config = dict(
    n_layer=10,
    d_model=320,
    n_experts=32,
    experts_per_token=2,
    d_expert=112,
    d_shared_expert=0,
    activation='swiglu',
    moe_layers=[0, 1, 2, 3, 4, 5, 6, 7, 8, 9],
    n_empty_slots=4,
    router_score='softmax',
    normalize_top_k=False,
    routed_scale=1.0,
    balance_loss=0.00218,
    balance_bias=True,
    init_std_router=0.0336,
    lr_router=0.00103,
    vocab_size=9403,
    norm='rmsnorm',
    norm_eps=1e-06,
    tie_embeddings=False,
    optimizer='soap_variant',
    lr=0.00305,
    grad_clip=2.0,
    batch_tokens=[16384, 32768],
    seq_len=512,
    train_tokens=264700000,
    steps=10995,
    dataset='wikipedia_en',
)
Below are experts of layer 6 (counted from 0) of a mixture-of-experts language model. Rows are named router (the router's row for the expert) and show model dimensions 0-79. Each number is 128 + 24 x the weight over its row's rms, rounded and kept within 0 to 255. Numbers have three digits each.
After each expert's rows: a language model's description of what the expert responds to. This comes from a sample of Wikipedia text that the model never trained on.

# expert 15
router:138104146120159130095131157129121073146145098096151148137085145116106136105130090137146161133135108127127173116126138154147125088114136117116120155128128111090143123139154084092142132092130085118088146125101136145078139093133168082104167143
Description: Line-start list markers. List dashes at line start and table cell separators with spacing in infoboxes, lists and tables, plus = and † markers.

# expert 20
router:148122128096097145121103129167144166131173140118113132112143130149115110109149178135140145110119088172158102098143106174116100176111135178111149129113145166180113128127147122103133120195115169137132172167133096089152127119159135118124173139
Description: Nationality and name endings. Nationality and origin adjectives like Italian, German, Ottoman, and name-final pieces like -ian, -ic, -ine ending proper names and titles.

# expert 12
router:063117137118125122098084139134150173147110135138151119095121153131129108125124166112156063073145117144129145135118117107113161111197153131215128188094096094166124153147098097183159119135126107114144138128134103126128154152139137174163158134
Description: Word-final name pieces. Closing pieces of proper names, places and surnames, often foreign, ending the word before a comma or newline, such as -ville, -burg, Miłkow-ice.

# expert 10
router:162149110106124141138110123160134126100125145123111085101147121183134116113130140138073135141112111137139138102107096139125123097113104198114115164109087168133144168172137144138097121143121134156083164150148116114180103110116157129137128176
Description: Determiners and possessives. Articles, possessives and ordinal-like modifiers before a noun phrase, e.g. a, his, their, only, first, possessive 's.

# expert 27
router:100117139149137122151116131143098157137146122124104154131120142129104148175119096089131090150116133141112119116115135155139147112177119152086127141071142099114097102131102165182100132092127105126134158141107142152129106101147135109153130136
Description: Line breaks in structured text. Newlines ending infobox fields, list items and table rows, plus table separator rows, pipes and closing parentheses.

# expert 3
router:109153152156123063148112111108098148168095130108122123096096128104169112144123135117108151135127114114112121133184117092080074128142070089182125108112112121133155130142108150186101111127143125151106116147161084109109131136102101153102109076
Description: Word stems before suffixes. Opening stem of an ordinary English word awaiting an inflection or suffix, often after the, such as rout(es), remov(ed), min(orities), writ(ing).

# expert 5
router:155137121139138135154109146130147136111118154118100145109108087122128142140148137095140119106123118143128132152126091122159128147150123103165119165105112126122087138157140127100118119162149097136169099139089111121141155152128159105134099130
Description: Hyphens, apostrophes, prefixes. Hyphens, slashes and possessive apostrophes inside names and compounds, as in Chevrolet's or Louis-Hébert, plus prefixes like non, multi, semi, anti, and Women/Men before 's.

# expert 31
router:145115091122146144098119133155123132154114135132103141193106152102093133112131131140143134104139149157166151162108171149153151122121148139097117089141116110137169169132128138093161144153143066134075142126094124162105130084139162137091099123
Description: Commas and list connectors. Commas, and, or, semicolons and including that join list items, place names and clauses, e.g. Queens, and the Bronx.

# expert 2
router:145128130072126136078116139127152110127089090145134130160136162102087099148121103178139091118149116083111149140130126163147140088114134101127139126154107159171148122156142093118141128099144116138114138113118142179119131127083099129087111150
Description: Table cell separators. Pipe separators between numeric cells in sports, election and statistics tables, plus semicolons, dashes and words like approximately, with, over.

# expert 30
router:134160126176131091169121101088123114147123139118200084122137085129157104123109121160120106150111149127107072121127118140151119120079095072170141110106133149152108154177130141169138144122147097122160108102155127079089074147127123159088086096
Description: Latinate prefixes and stems. Word-initial prefixes or stems of Latin-derived words before endings like -tion or -ted, such as pro, con, restric(tions), struc(ture).

# expert 24
router:074138120168102144145091118109110125130129158139159109118132138143155139138136187105139111118112137124127140161147130087105123116154138121166168147094116081129103130133097114168148161155126084116146138078132090109126126154132086129110124141
Description: Capitalized name beginnings. Opening letters or syllables of capitalized surnames and place names, usually after a first name, such as Sw(ank), Ky(ung), Rand(olph), Bat(eman).

# expert 22
router:048160126185132140164132129103119133128105138134143142097143125121170111139105167138149101112141125118097123160131126113114139120163160127187169173112119116101123140143139090173152138157100117109172134078141121087140159174120089153094121136
Description: Foreign name pieces. Opening and middle pieces of non-English personal and place names, often accented, in sports tables and lists, e.g. Ign-ac-io, D-mit-ry, V-ä-ljaküla.

# expert 23
router:171145128144144109102098112125099147119162125119096095123116139128126147107115092162148188144118085160155116102151109088138078158101142155092131085143152113138123098074128114145121123111119135140116138146147128068158139085096163161129117103
Description: Office and institution nouns. Head nouns for offices and bodies, such as President, Minister, Governor, University, Committee, usually after the and often before of.

# expert 25
router:119117119076132163061075127173141135120158164154105102142111139154101134142111117100125169126112112160143114141100159143115105165145137171072149138105180160155088165138174115120091130185082192121132176135145137113154134140159128123122171162
Description: Name-final pieces. Final pieces of surnames and foreign names before a table bar or parenthesis, e.g. -ović, -sky, Piat-ti, Hum-bert, Chippenham Town.

# expert 14
router:132169156191144089176112096087095102100124144128156119109122098183174135119127156195128110146147132115120107118132101147110118127113084101125107077139118104083115161170116115177119119156121131149145106140147115108104123134069094134121131118
Description: Word-initial fragments. Opening pieces of longer common words split by the tokenizer, such as conf-using, int-ense, inv-alid, coll-ision, mostly after the or a.

# expert 26
router:125123086130109107143200099127151136113106107108088103151143156125102123111125116138106123119134128105124158121180131136136161109091141112088119152176080161103126108099191154110155087128148119121147179127136145129108154118121115130111140164
Description: Dates and parentheses. Opening parentheses and month names in birth–death dates and time phrases, such as (November 15, 1872, in 2013, born, percentage brackets.

# expert 13
router:140126165109146080096123159151104164132082111132090122098128134098086163106101120111150095104147124123078109094107134101145091097118156116197132162146167115140125156092123132180139135094116154130142117118174144155146134132108162107158092121
Description: Digits and clause-final words. Digits in numbers, scores, vote counts and years in tables, plus the last word piece before punctuation, e.g. 43,127, 2017, unknown.

# expert 4
router:155107089150143158147183129092107120153158086128112161146128143155158135145088115103137136167111153158116116100134112096145125114133138134093160162166071118104173127132148139101125155124120132097140119171105143166088139111103113168149166121
Description: Table and list separators. Cell dividers, colons, opening quotes and spaces in tables, stats lines and tracklists, e.g. | in results tables, 2015–16: , "Sacred.

# expert 11
router:181118138108124140108132123154123127160118121143129143125115123140134134129160124131106167181117148110152117109136097157142169168124090169088090108127124154102193124097129162126116155118147144134133078119102103127154102128091104074147112093
Description: Numbers and quantifiers. Standalone numbers in table cells, scores and dates, plus counting words like two, three, several, many, various before nouns.

# expert 29
router:147104157128148094136121123120127160141094127125140169099121135093119139166133114106132093111212133142139127083139138127143127138160132129142122127136176116128160132151159132107122144110154127144167164122156160123132135130179162129153118097
Description: Infobox field endings. Ends of infobox field labels before a colon, like Born, Died, Label, Coordinates, Publisher, plus digits inside coordinates, years and codes.

# expert 7
router:087082086137118098169155150103077112128148135143103158130145112121108113154139083124113128132128130124124130151111142126166098169143124127123143160137180146119117100104107150103149151106160138127163138116121146068085133099117148137170128092
Description: Sentence and section breaks. Sentence-final periods before paragraph breaks, blank lines, section heading markers (==, ===), and table rule rows like |---|---|.

# expert 19
router:139150124123133170066140122164127117113115127120125117145123124113135136125124116169123123129107145146138116174139129089132125141107113138126147084110124138142087115096104147113099119123122146127113113146107125125141147103125114108127163073
Description: Transitive verbs and connectives. Action verbs taking an object after he or to, plus and, of, with in running prose, e.g. urged, called, criticized, replace.

# expert 18
router:158115113086131165130143117159098106104148149117113122105161123162159104132111145161082192115087161131151144112118100165134131089116108159099086127155124160102130139097172089108125142098110152113127138141130105090152091092133155119165144089
Description: Determiners before nouns. Determiners starting a noun phrase, mostly "the" and "The", also this, these, a, new, every, often after prepositions.

# expert 21
router:093102112113100158134146137155182057122170154132124106122136110131138137086128119143127199118101134119127137086099111151096131146140136137117116167112143143158124072131153098096085182130092141088102106139113134170163138101100135061118113148
Description: Sentence ends, first names. Periods ending sentences before a new one starts, especially after quotes or parentheses, and given names before surnames, such as William, José, von.

# expert 9
router:128138154138136113128152131114149139125093092170141155117159110117130117170106139119142095168120115153122116103116117137122134094127134079094077145134122128113084131147119179140149127149128158142125081099153158130150148123081157116155108132
Description: Year and number digits. First three digits of years and other numeric pieces, plus dashes in date ranges, such as 201(5), 194(1), 1837–1841.

# expert 8
router:156162120124137115126144151108085114119154128151114115107072128151104151112158155138133134138135098119140133125135112102105085116135100166090115076154134105102112100103115129173148130179107143141115119103128142102140102080159109156159116131
Description: Subjects and copula verbs. Clause subjects and their verbs in running prose, such as it, they, players, people, members, followed by was, is, were, could.

# expert 16
router:148126130160086084117152104104094148098184127152146100165118136097150101149113137116117099126131125168164152179163083139170142156133099172108128077129124109151108121101146128119134128150133141151085146140151111066129136125124111162142165152
Description: Passive and main verbs. Past participles and main verbs after was, is or a subject, before a preposition, e.g. held on, built by, founded through, released.

# expert 28
router:120162106129105148106162118126118167074129113107120127150124156130100096119163091124124141161129093135156116142111149142142116124110082136140143115168169124141085130170089102096082114080129117118132158097131147172101150114121102129144087107
Description: Prepositions. Prepositions introducing a noun phrase, including sentence-initial ones, e.g. north of, In 1912, during, until, according to.

# expert 17
router:066079106116141142103187151144187096108113144102139130103141086106177156147144139123131123124126170109169160099121159102109165140120145123169123142094092142126165092119105105153123131129129076135123108142132133153139114168118098132140132119
Description: Proper-name fragments. Capital or inner pieces of uncommon proper names and taxonomic terms, such as surnames, place names and species epithets like Mor-chiladze, Mont-ana.

# expert 1
router:056213184098159142171115132150078105137083111145123134082107139098113117110127129076135103106154128109126114110109148084154111150142121117189147102140159158139131106093124147138144101119150159109141122129160107133119120156147131107094114105
Description: Word endings before punctuation. Final pieces of words right before a closing quote, comma or period, often in song titles, e.g. Back", Jipped", proteins.

# expert 6
router:124106105122131131080123161147113124121094134116109130198152156122098148096120178125132168108133155127141144174132156127087155160109155157121112081146144109100141146111123121098148115168138158108087128121112158150151115055160119175132130161
Description: Clause-linking commas and pronouns. Commas, conjunctions, relative words and subject pronouns joining clauses in biographical or historical narrative, such as ", he", which, although, because.

# expert 0
router:108072131144146148103153136155164078117118146089150140104151111099157160126163124090106106136127178111095120086087112109106133134100163094139128117108147135136148085146101084138139132118121083129153092138128131129113117190149112145108096146
Description: Capital-letter abbreviation pieces. Uppercase letters or short capital clusters starting codes, abbreviations and names in tables and lists, such as J in JCP, R in RCH, P in Porsche.